Below are experts of layer 11 (counted from 0) of a mixture-of-experts language model. Rows are named router (the router's row for the expert), up (a neuron's input weights, with its number), down (a neuron's output weights, with its number) and show model dimensions 0-223. Each number is 128 + 32 x the weight over its row's rms, rounded and kept within 0 to 255. Numbers have three digits each.
Before each expert's rows: a language model's description of what the expert responds to. This comes from a sample of Wikipedia text that the model never trained on.

# expert 6
Years like 1818 or 1920 and the comma after an author in taxonomy citations, plus dates in birth-death parentheses such as "(Hübner, 1809)".
router:104106167198114074109144120098207127161124100166116152149144134168113169098153107127176152166088125064175118132151205115144179137102107119123123131125091157106124120114203133158156089095110071122143145096147107127125120121165099149119151120191073067221133139134124112122104097118095099142120167126124158119052169133176136111151138108097093085134122084120071146142111092102063151122124141120160117120103119105048175114126123077115070095188113074152142087095101099140119133100119189186156149117102136130131103142086074083108143178135120136111158158120125080135119129091115153203122129080157130112032163158101083130182121127129137116075116101105074152139128048123134110113160
up0:122145111182145090141154110109165096135184118131141121119161127128107179140160156131139130127117053146164123099155177085132152103091123100150108140170093170143162179139129140140188096130123129122127175091197132207122119081080148159111183082207133153135131178138141120137162160144109114130224168162134116144091166074199092154089129132108156115063125140082175115075167126100085123150138179175121142155105082127112100185117166138147125176111130139123108116141097150094121190129088119115208145132101112086065091087100136120147159116108131184120150138167130132171114114092170093157115057103094176164152167116100130204099138119114078071152096161157144151101087176157151137143137
down0:131092081062078106155126116116148076180115136123122166143140138100114114150118106183191065119095137111192109084125063124164114143083111138116202157104174106096067150141117141153113165153092147136127146151091104055148056143205161146132153121092082130162126116148139073128096163135140165137143135113115152160175167177148140173166150093110127176158127098115128101114158169149171092083121118144076159131105160089130175121105109146073152069169131138117142116105103116145144120116142099163093137118157145141134141173135158112066132140107131145136140075077155128158155115164150151056108151191156139094052131136116198121127097146176119146107195145140121115136091121039189099136053

# expert 0
Pipe separators inside wiki tables, especially in header rows and route or cast lists, plus heading equals signs and °E/°W coordinates.
router:133109178139146068120125118097129099179106160154113169140115133094119168078154115148201085079148148119179071136101135156118173082094095055187116096168125135115138141158174089101112109169104085064110170116208070126127063141125127068116145155134020071204119109049140131120143141104121144114120190119089119098164138101130125128091124129148165171121125096158115196129125081109107100194132178103038150123170116127129102151150107139148130118148151109118125175173122115122119132133076094120150173146123124088085138148109078159138196124070129112107147133136131105141102155123138115139136129132124099035121112169096123113143101152176088149147140142135118117073144071103102124114156
up9:127130192081168125119164168084127136122104144116121069108148128081071137176130168109128149145096166131151110125167131203141134086111160137192121165093101092144140093138134112055137066110172133065150130135081118103099140120125176147150173097135114152123157128136113121150134111169144087133143117104112115156090134102217124091090127118032124122121086125142153126128167119154037077156125159098128071083169118143116171111089156129146115076083121042086145136069173132130058145176128182150144141145132114118088173187134135109152096106174145144097166169125155117138083107100109098142104191128111146138076132157136148143101114044119140134120135090052109181094089123092100093131145
down9:113172121108136149123093166133136105123134133101140179144133106083160163126193178081093154154164071076110162132139155109133153175084154164113209100154181101122117148113123106116170168190221124105161173081113161156122089161094173086085167094143074078119135182162189149157165143115089096130059128114098126108107106134161100095177120099056121182133150136104148153138140109104178126097128104141135151124149158105238091118160166103114177150090116112118147124132087076086123138125176140179138123126119103124135115164149168145116172129123151082149071153102127084198167126161069109125134124095118161087150137103171069142146102131148154103152116104131130057116082110107143127117174

# expert 15
Single-letter word starts, often capitals in titles and names, such as f-iscal, B-irthday, S-opranos, D-rena, Y-ankees.
router:144136117162080067119102082055132124145102144195153121142186166113080132117135083172190087187168141085136123108109160179101159112118137085167163095087176043065141165107135042136176107090144105125080141145112094072132091110132111093122088122122120091143104152132105155146146093134114127125157109176090115216105150121113185156134088138168192137126120154136151100108126127121117119093114133134095121129102126118094117103126114138110133086060126089103124112167116113082106134150112078147129126140162122142136071118119133103118108230130147152106163135172113077100154123083165208139110145098159094037125153083142118134080124130172179134115087100130092142077113120144075172113174
up1:151095110162100097125161100166141053115076139132136130124148183157099106126140105179183138170144056140171145123148182112117116119178096113101088125126161052181146134134086132131127095189196088120094087105148180122138157070122095104144140124173144117098140121154127096127112146086079142107156121118127081116061141146114130145110085094071172127152114160186112145148079131153110161202111136132142097143126177158119111121107173180168127097124095080122143158173145083051123156125171093120116119134104138126127123159095100204131178167067087175109145141135128057121129133136168096104080098133189127183140121109151067201156080104121140125113154058091104102112121141171149152176156
down1:125111142121171133136145097202153125122091039125100188073153168150147101169164168149107105180102127099140160180158105127121125153077129099137065157152164161048120160122095173133096130100129198096142093132161165145105094148137143141110124146169086141073096137136115145184164130164165123139114081080127077067057151079111105123176097066152095065095152116171091146112144096107148137163120096139136100143155154205108111159094117107126134135114120103139128188107093133190099138107137123150151130115110150150090093111076087180088150120101146191141126163098122137128077132100168100147112156106206162119092118176130127118152121071116160148171075153185079112182102141125098125170118

# expert 11
Pieces of Slavic, Spanish and other foreign person and place names, often in sports rosters and tables, such as Slov-á-cko, Zv-on-ko, Mon-terrey.
router:132128147092145056188074141144140076118133176148115094147113123087138170187170179166190089084106102091143176124117092134127135139114111134092129132122108172132102115132094071116130100094128097092129169128145113071142180141113148142131122132182122130144135108085146117088071101115148104185136156183126130139151124155160155161161137093171157176136100123122105189153177097156124160176115135187100107119098151124036181093058109134112193118155134145148156136066056114152178148092120116139086115140134164152124108156087051146122167105142128203090147163127170135084112094077074138117193126137167063113083142175132121095140161098137161163130107135099116158082167104133141061143151
up1:155114141150179103092112120117084172154136169097148138148130150185138117168106104128139159106163101097115133083174091141092142124128096115143150135066139123202109161130125141117084065110204144086104121091121091156127134136112173205135166076153093118140091074094146112184151089078172091098138137127119141099093148153144141151106103134161086139114052126154158112084069101146133123102144042165114136167121130138096146113145147108131064130104172148199086118120140147138155099149162135141095135108148144084130157053122119152040186139155115116200126158121082153081154130121114088164114176119118116108073108135196111136116124089175109118238149164084132145158174133083151107132144
down1:100152117125090172126117134151123133134103145207114144180128130095132162114161106117131103121155163118170102159114121115146146100105122101169198086144130056086155103135103159167182154127114091140192172119149128138150169134109138092094051178102097092128155138125115108113155178147060083141043161102110155108066190133161128118104111101152151181150164121108121152106091107138114105159115111082150174100098060139201103123163188162092099082113118136084111189138155066138104118143104122160109151200196114158103173121172089136145148142144161129161119162159121163134148109140137117154159119124152144151139173076192124150115159155135088136104027099116169118178084126138076168152157

# expert 3
Function words after a subject or comma, mainly was, is, has, been, would, but and and, plus adverb endings like strong-ly, never.
router:048140104133176141138070154129160144177129131207113108149124072180101143160143131133140107132107116088115074133128061127154191117126028133126125082138129120072141120135146130131175114116126165059111112104165090151107127134135118105107098154128117119126158115079177133109125114135129116110122169160158117150076152116104156139116071160124153221129081059115081150161134113138084156164098139149080104179078147093132166165145116071103085129171122125122099080151121114140167090108139148136166120134130139143109121156162098093043110146111184110105154126097146084161090096024122102182181159125150134065129140108074159116176182103143151157164146101111132138056134159103135113089164
up1:151108078130111103172121075149122099117183136123118090116190126224141142137148142106155116073095133129128081100141078133148160071132099218122107093134096093123124086139068149045139071074169134110141063156143101109120114183066178092126079073125141191183080102160170087156178109177127120149139085157123139106135117105136123113149043110121149143109039101140124102151114088109121155107130127100068113109117060150120137129160170158075107143127122132096085138106079135082101138138086134135106086105134134121078090137152118106152097187089140134152123138120163148097124160138134104182134178100151110087089158120138144115174086171117157083097150147155065138104095148126163127144127
down1:151122110158111125164143154084142120137139138143094175135134181176115095103070075098088140157080141145155160137136091142140093131182175168142170155145168150145120155080155137170178108106094132114148155107126151141140119126120180136151133157148192078114098157137129073112184100149148128118119105106201107129171088034097077067143126143115156098184173127090176113150048185121063130102098084159124107160146138179168109112106074158098085126060123138143155175128116128090113133168143129102121153107086113144136133043106105153162141114068150125122150097086189170179131105140123146125108201134088072196122129109174191159124161178142159142124152144158142152112123123142162097124173

# expert 10
Field names in music and biography infoboxes and lists, such as Songwriter, Preceded, Succeeded, Label, Personal, plus LaTeX backslashes in formulas.
router:086142163097125092118085109076148126135120091166138122124100128131064193102168165162216086135130092100166128152139158145152149137172112067124116080168150098056144146115159143127147110122123088131109175099172085117100161105127082083134147206131052080135112115145121117060106148163125123161128126176179116141141172169128132143122132137118220164102128125163137163124117124139102139160141151114146155153124134079070164117134107097148179121075089096119089155148123085101143144120093074151147159156145106121063103129111069111109152099034093088152198160112142106078089136106130139144184105164156179124141216101115104120108128118157069141165120106111160131109135104140086052138136
up9:153118092184089080228078148139079108126055136135146180145067153066146111101144131147146128190112182152142138152099105138110111105087085125085085083144083142155130134168138131117136155164117128154155082150129143129098190107183128151124141121113127150125086178155092096122084137103123119186103117135138163165124190163129141157162114166097175174132109211204120137057126155150172130090153109131111109115089101129148096114123135127123123178092098145180158147101104093081140140167131143119110132134098160062148125088169136114136189078118144133168112102129094070146186090140103099175175202095173125112119125122106096092152167167175043150103088142110115155116142113103150088124122
down9:135086140137153134146128118186109117033102115101119033128079103149187124132126124067161126163105130109152160113156103138116134049151149143167153089074153219153135112131112161110154126079088079125108157182110135139087097147108162160124161132117189094163140109117097064115168157082107103214113112119179133128132097153165136110141135155093113115077123155104092104148187113088180129125138155133122114085111138143183158176147076135153137123114155145131184100152077111150136112100131128098154161070112088175136177139156098140143134091137112114159128140168095159141162175135151149169116089183125231131082144095083177127059159182165090135161118167128149141132130162102145131163128

# expert 14
Everyday nouns and noun endings after articles in descriptive prose, such as village, power, water, town, mining, sales, species.
router:133089118112148136104145135052099098207117171255104136099128114148146132119176088165168144114121129097118103089127199170064151106127126085134139117162115090123123139158129129097155112090118078065148104111121092114175108107124142083143180144127145142205104122110148131127123087094117116109115210154094141125131151104168161163145131129093168108077084117122162138142177122150128104213142141144083131160053097147174164169094130147170106115147161183097125172077128133072155165113123155122172132117118168127100141108156067077173155205108145115130153156109129130169140107111124134148158153096134090073111145090148136054162124089126127230122108113150137111123125113145088107134151
up4:202083121122050106121158154077109151184139151228104138104098162133103099140098091090165142104120164165146123141101124170087115127158142129113095126085055133101151109163077151109118101130142142135091133151157111131132172155063166147136155112137133114118145093084124147049195113115132130136175156067096111083130179153151122120073134189150094094160028115123131067120134135141129114115177084156095150081120077154150125153155102138077136152099100187130119183157070112197075094130079105113074150134071112161075136120155148150073113123097116115135132099135104141069117124100174169113159111122125141120114100138203146098161113166099073140145120125128117107082156139144093157130159
down4:136188144138187134121125147138121165060139115147113174138104112130176112091142146120118140122079157134137061111214068092108119138179056096132139088129095157122090162135157098108152134114131133137140136148135145099114153056127094120192142073168096127082117147099159125124192104107066155160123100136155167154168145151096114128095087158129158158105088116095075140109081205125077160088090138111094122182096154127087068110157132110089116112136082075199172124146140100139161183127088096111155101103115150071135048089171142139108140113106091121141112092165181141136132103045133122128092109151157165121137114112109207105137133132143176134070145089118100113207162133085115137123111

# expert 7
Middle pieces of Greek- or Latin-derived technical words before -ic or -ical endings, such as Mesol-ith-ic, Anth-rop-omorphic, gal-act-ic.
router:157124128145092072115109185061117102163085107184174111123099106128118160170143178141140105205144129072159133131086171164126199156093151168136126122165088135103137122144113115107101117168191110107121139139144034112101172110111175098115162095157087117182162082093132120134050121134184131088076166159105145162105140109162162121131115159124169084088140076124153165144136087108085161121129127151121144125115091133065118102145097132136135052085121168122121130095150103105136096158112153133150115180131155133181103158163145081103180139130160135102140124085129110091098160047099164108138070149115095091106163155157090091124152144223135157107060151117116096080128110145127104131200
up1:168114109110095100044122144129115097130168121152076160142149186150113170112201131080168153206101139153085144169133134147080129098161151147175152097129122188177189157164148150130199144096181108133133122105160092143167175072075161119086155159154098139115120129090109107184100112150106170080198165097126125165101111174132171147064182110102108141127116112168124168088124130116108127141098158122132137109090095160066149098151147131149151166154142119140087116128120114168120121046137135174151139127119166112159132094113144104123079129197167124111037114131141147125103106064147153118087142096133084177087113075102090101151151082153199172109108171104124102134132104108118165162146
down1:096150086156098067131162128129110194092129137166092175154127076133163127088148139107084122138189147098145118111216140070132164076125164154106132136159091131149132110129127118107071125074146086176057183099123111069111110152136118125139150106107135087100119158123102117129103156154129116132148131072143093134106150140155149121126064169117097102131125116110123172145171058144148126030109118179051092153129119121159156077150147134062113163118106041086158088136097155158145125126135154134144087117168085160178094135126186067155102097189153088106096126160161159131131096084107097057142120067128114096071103101142095148123126125171121113111123120159118077141128209138159131115165

# expert 9
First pieces of common words in political or institutional text, such as reg-ime, reg-ion, v-isions, P-ermanent, subs-idiary, forc-es.
router:156130179181140092136122117052097073102140133121101153107121103132108159128143122152204083070131143096145073082110188161133136145124151096125075115129157101117084145201150119079121146124155135104121117087133108139116048125095136089114176147144130123134144112121120131132078129117131068116154132229114170119101097108196139122158122128077169140069127110092133126069096136155095103077148121145171154149100154110142156089127136134161177064111119160130159101086110036068132143137135138102160139115155140163071136104165088094119110152085125141101211112089160117126097092096144135128104119166175059088153123145098123096131103096182144145082098139128087138043172148140142166079183
up5:134126129115149115143145119110101083117146168046101113097088087141066227202119142123163089128113116122124145127086128134083123123130141163211084109084174154146110126157117139164221137129067090103105110120092144165130158112134119070099162030121115095143142131114138131149156135120135122133128106164159050129145103130139147163166124098148132102149149157099120136119137115116155167187128163081150116127165077098141108163120168160171119147174142199109115147110120124064124134152195087130106114141127118091119111136091112169078102159113063104156112155127078097095139161157094107128112132120140120173107084158121141068183165120157113097062173133091177141079149125131156043095196
down5:127162170123109115165097128177078153161160141061150052124164126154117131108071135094086142146148084137104148137078136132144130136141159133142092106095131083055131160149153086122131127149152141110102174103088105147065131182134170094153135145134138072105145150096078092152149139161120188105132157122108066116185110148126162134130136064103101089136115128097158133096156127087067156165074223097089161172079149181112137158130125098126104122131127209143115065216085163072082059048172161096118115091153149122102123127100122145123093110125150085096117125128124158113153091120140103127138104111152127178084129195188154107106171186153152120133151145151124114177152166126110125150141

# expert 13
Articles and possessive determiners, mostly the, a, The, its, their, his, after prepositions or at sentence starts.
router:063109114153156107164064150025141123149075155103134113123171068102084159115174150209169139117119114107159144120088150174110112078129085090059134158170141109155078144196140059167182157102073113042068105048182029057171132134127120092101183151094104146117141120074132180115132123172159131134123168142092138123115114134178132164136125146131170150093055116142079181158110116131106120163127179151086113091109152119127159127115118106125126083149117159118127125140139135105169096143111102164130104108112163123068151106131161126122155184089102124145132137123119147127138114136107172148151108084142114115139175112163144100145149097148133173142106134151100152133184147146120105100162
up5:109169137124085110137078108083144120106173058092145124157048160128075098172166167174143155137071152099122134102148113195120184101151098133136115096160120145053127117129136100134169124181145152118139121152153128112154132150205098123166137169108185133144121068082081135126139069101160114121141063183054076131150045164141173121186067170157065167144145158132139076153140111106153098135086101136130160194122155126105142149135165105117137091131114067117113113122132151064135159096136160173133094123197105169061133102138126109128111111110131106125195134136091141097139182146151150117123084105124148155154093151128111168102171154196113093131154170096117117108092163110165135126103
down5:093164068151090130145114121101126210148167145155142172133103167172138126120069167140155185138135149094120180174127158168128103106170112080094174115103159059113133106068097082127104174204105111167120123049062140160155131146137101140049115098112209098124114134086140129120114169137156161104117121129147127134150126152147138095114138119108118133105168189116114099137132170110072166170130087101137139134080155115154132181061096142160165105152112105105098115129090151110060121122101122195133168209124115079182094124159107107118134129167103092144126031141089092108095123142128136083124145111117102145104139088086140115064159079106152086153168139059140126088111124093120134132116

# expert 4
Word-initial verb stems split before -ate/-ation/-ing endings, such as investig, commun, educ, manufact, oper, cre.
router:134132123134172003118090091063160070199127143189151086126092075156138096141084090210188116083169131065166116156148141139077194059148123175088130104157109145103081095160156088120173110145152126080104078120113104139089131115118116120142103106135120170121139127103137133074067108070097100145095102161119097139133136101148101166130077148144141116121101055112087160083092098123140169123111129128129125164157123108175167124129072072077104109120121124109112108036145078078110125107123152159175121134141114091131113128151076145096130161117119130137125104150165117123072089125123118132131112132164120070091150124080142094120128139181176096130108091121097133081111161155117088158157
up5:149122123100126080137100140115111172186138123177133138152113171120112157110057108150132094173112093147130148153071111177080088169172111054097125104074110077111111113162125162091106121156101104104107147141113098217103150145141097161117136149127060129130125112108111162141100083168106060150083121086137068183151139092053164119154101138131078158091161103166119125106127086149152167154111094163111154197155139073142174135084136129162211130107109141096138139144198148105109102119152192142035097119121077122108133108153121151163155133160163139136101146156154157127153081146115149153105103157173134137078144085091129138162115116114166102118138108117122066171176211172176108119121
down5:114108130085178120138109094097123193094133070162091219099142165083154162093130157110137114156125145061119124143149093099145178066145099096085176139067166138161103121164143085145123132145105098175129118065167118196098139167099123125133104126200075091121168107115156116091142123108143070149114090160133073125148129114087127133078161129085146203126181086111157179153086074132112105156156158150148144164151129138129104099091088063116176115153130122115122074115133131139148125086145090107088123171135115125137123067123172125171154125113073084116163088128053188167117158129080153124146107109184109168099153125140112123126147088109126136144111177105128099147175103122213192132099

# expert 12
Line breaks after headings or paragraphs and word-final periods ending sentences, like "actor." or "display." before a new section.
router:135129165140075114084079090089130126128100121165119134073137075117068162159174081207164154149148117065078152161141202130137121093108111108146144114107122070127090109208114095110168118129088098079128178100159044082171119098154130075128136156124080161142121063034098071042096108151122160135119179174074127107116147127115160141088100102133137165126077088129088170107110086124110116135143119143090110211137143138143123155071135087137121091099130116139129112128146116076099131124188138139140122140152103130115111137096112156104150171121125120131128151117155066156057082100129117149145124109150121033112165142093156141159135120161127081161102085138117149122152107153104142127177
up9:087106049133086057126138152093095148121167112183140125102110115057124169157133134113166200112116071132124143148136126106114149154118122160171121153143114182121058100115086133096122143079110090077091110188153102128158158135108140142097114177171133111134106101122131088091122084122120232151096166157166155150141123100115194122103157149094101127126172176126056165053106110130132122087085104103129076039120102117106178173183160120155175113118158078135156146136139046139112148106147133106109117165192090142173128094188119145115058097165113119090080141149139144119147106182113146127131134107099118140158111101060126096143142137136148133177117079104153109111114135121114191158113
down9:128106105092147117052131134081157104151136086076064104121115179105104119108128062137068167166156110041134168178139113126157150109142166136123159131166181129132147113120123107189186093117087159159075086169070110128166104084099102097165124147113156161170125127118180156122090104116159098146134141147165096123149121105133153094148121101152094165166165126152112126119190181141109132147076109110122136094108120094124047142111153144129122157113127124160141152168066128189068068139164105117109214055128146166097100112110112146147101138165175148073128118144140097136116132161066094120147158126153187129114104159084157132162077145175071174162152171148144118150142144185188152174115

# expert 5
Word pieces inside foreign names and non-Latin text, including vowels, Be/De/Le/Me starts and UTF-8 byte pieces of Chinese, Greek or Romanian text.
router:129120154136159089123099107139124105105077148237094188130146134143107136158136101177172154161117081048150112119133101198099172160081044147097153121108169119055112140160162074112212132112099154098110118106155083143116122101145165147141132145111125146102100115162150167123118135136112084180143137125118117139094128090100143156077118090105147131110128118130109082093122059124139134131175142137158127127118142140088143117122122121076110100118127123116054107177151128081120155120116081135156098132139126125098097102100076066128147105097128160097204202158124091125093108087146127131166139171185045037114105127067147198144142133127152083075167126169105140094159106168122116114171
up1:091105106205150082113050160168104091064155159151114100144161094159105185099158155159111131181151142156074114108096188223162147152123156118124086160139120169155177156119174105121122108119070105124167153072096145112187130156098115082120146161161062173124136155127129178130124106139094092096163092083114078126158154190138118124099180089071109108103129144115111186109116147132152109129160073107127155097111096141125177055122119125095101190110140174102182141162187107084168110131111127110110118164163151104173161104122111116112130118150181092138113153092124151120153084109116135141146126098139104080123167173097090147197174111137120087143138150170120126118102094142189073154167
down1:117047132065149199152185129153109093110140090127088114195133108150151095177141080121127143139120107160149061093106060144117102119149123140160110125098150089146170139153176153151076129141139128152112143151128128115121088114164091214154080184155137107110157088103156107169156145120144138154127098061134144159097109115126129173163159176130101199152160096121164091117082113136163158083133137050113192161172039091132120158165098100095084161127135062144137106089088116110081158140149129089113099119097156106129074074070132195145109182100094089100100148150121151140119106088119114137074132166166114125121099126085131103117096139175127090074176126120140172154086130155161145132098

# expert 8
Prepositions and connectives like of, for, with, by, during, after, plus past-tense or -es verb endings in running prose.
router:102133158098094070111109166074160133163107130102134122110118103123123092122181100145157125139172134112099102122083112139150144140146098176125077107116128070067097104131170108060181110152159137098136114104101095092149114149153103106110105105136066144147145121127168094118145093178154153135064190157088130142146187112165150114102105122206140148112061098109133094153117085091150097207153142150090138180073126078144151158137120048162126142125116189111129111087087121108120154064109174147171118111132131119095097127126132083098144161092138195139137112135145109153036128108100127157202154155154152125104196096095082047147145144146135149124077127097098160118196130142085151118199
up5:129119127114151028121093071116117134143095142102109120167111152197115148097113161117157115090135187101139078087118136113123116078159098142067116140108142103077120108125166125109136100138128086106165134109093106087160103171117118184145112089109119092118117116139168120194181138156085041143079099090110109097118124220107237137125104141169122135115130095118207158133100129144144109107175141141149141199159127145139162105107130106116124103149133104102092084063127118101098168138181164185182116133134134157094116154116116170097154108131121086154109121151132133113073112184124142092159094099149129139102143125093109181144048126060114156195096124100108058144072108120137122064109
down5:113085120076151087132097095144106141107078143155167118059149071098128124126178113119052097146102118132093138138142117124138133154113136145183142134147126128103161189119129112163140170147143094210119143152182062148136232129167145065124084159120137123158117179142104125146067125123181145149154124101125154172136161059145082217160112103127106112104137122126127140181165145156133125107109150176110124101082121181167089132141102110161189143099074113163143166123199108108159060100082168104126125102153161146175088094122194133134144161135153096063147136114098122083150102163115062086139194103095104128103161095113170135138171098164136074115090117099174158119100127109138100115131

# expert 1
Scores, numbers and table cells in sports results, plus sports or career nouns and verbs, such as 1–0, seasons, record, moved, graduated.
router:116123163145129079131117143052145094164145140239128118143124164083103144152138115188161117171103090091161134113151114182118099120114127062082083117168083140120134170160134152077113131109102117104118109112137087051135162122149175119126100125115124138161129130084141077088133124156149150147159187208094131173116092157158118170099104155183116131104120170148100189101163152134062133095130152147111115122073059141121144116161114088157151144145080108097130143123079114125097181083133112222131069118130179118042136118121025138133141105107134132144125136112104086124151130107167123166185119106145122113112172132152088126155099114118068155146092102189142105102163158147112081142181
up9:114168147107088112078078075180182117104181198101090117123151141141168198130152120120118098170123133214180095097147066108150151092051103106139132111135131127089149121123104095084149098125090116165087101113155175101092136142163103165113141132157120159120125092086121087119148112158078115115101090146105108091089096146128104170185142191126084056125084087154091079115086133132085100105141150147117089128116111085154156173152104106110146146150143091118188175105136114123117135121150152124151197119115098178099180118086150102177077130112163100110147132124148113106141152201106070183190119157116104064140144116117115144190092170168162099145081151093155096135104074156106115136173
down9:167128123126080107091089107067093155147122136079139086105136182129156073095067063073041165137149152136146118148152087104124068089109132156129170113140175125145108151154127168163152140166075118170109145174150130179074144181082135083126123129099187136164111105154188129169107151176134187133166102091138119062146114092131095091107100082130103100077133127072156128131125054107066160158136145089151177075164108114171089079079108131115068118140091132089137126164134144127098120147130174119138112142110117108073134155125151113103167057192067104148166076125127128168049115125127147105109134137090193107102121100126144127138136135113137165162126111138156138204142134108135130145108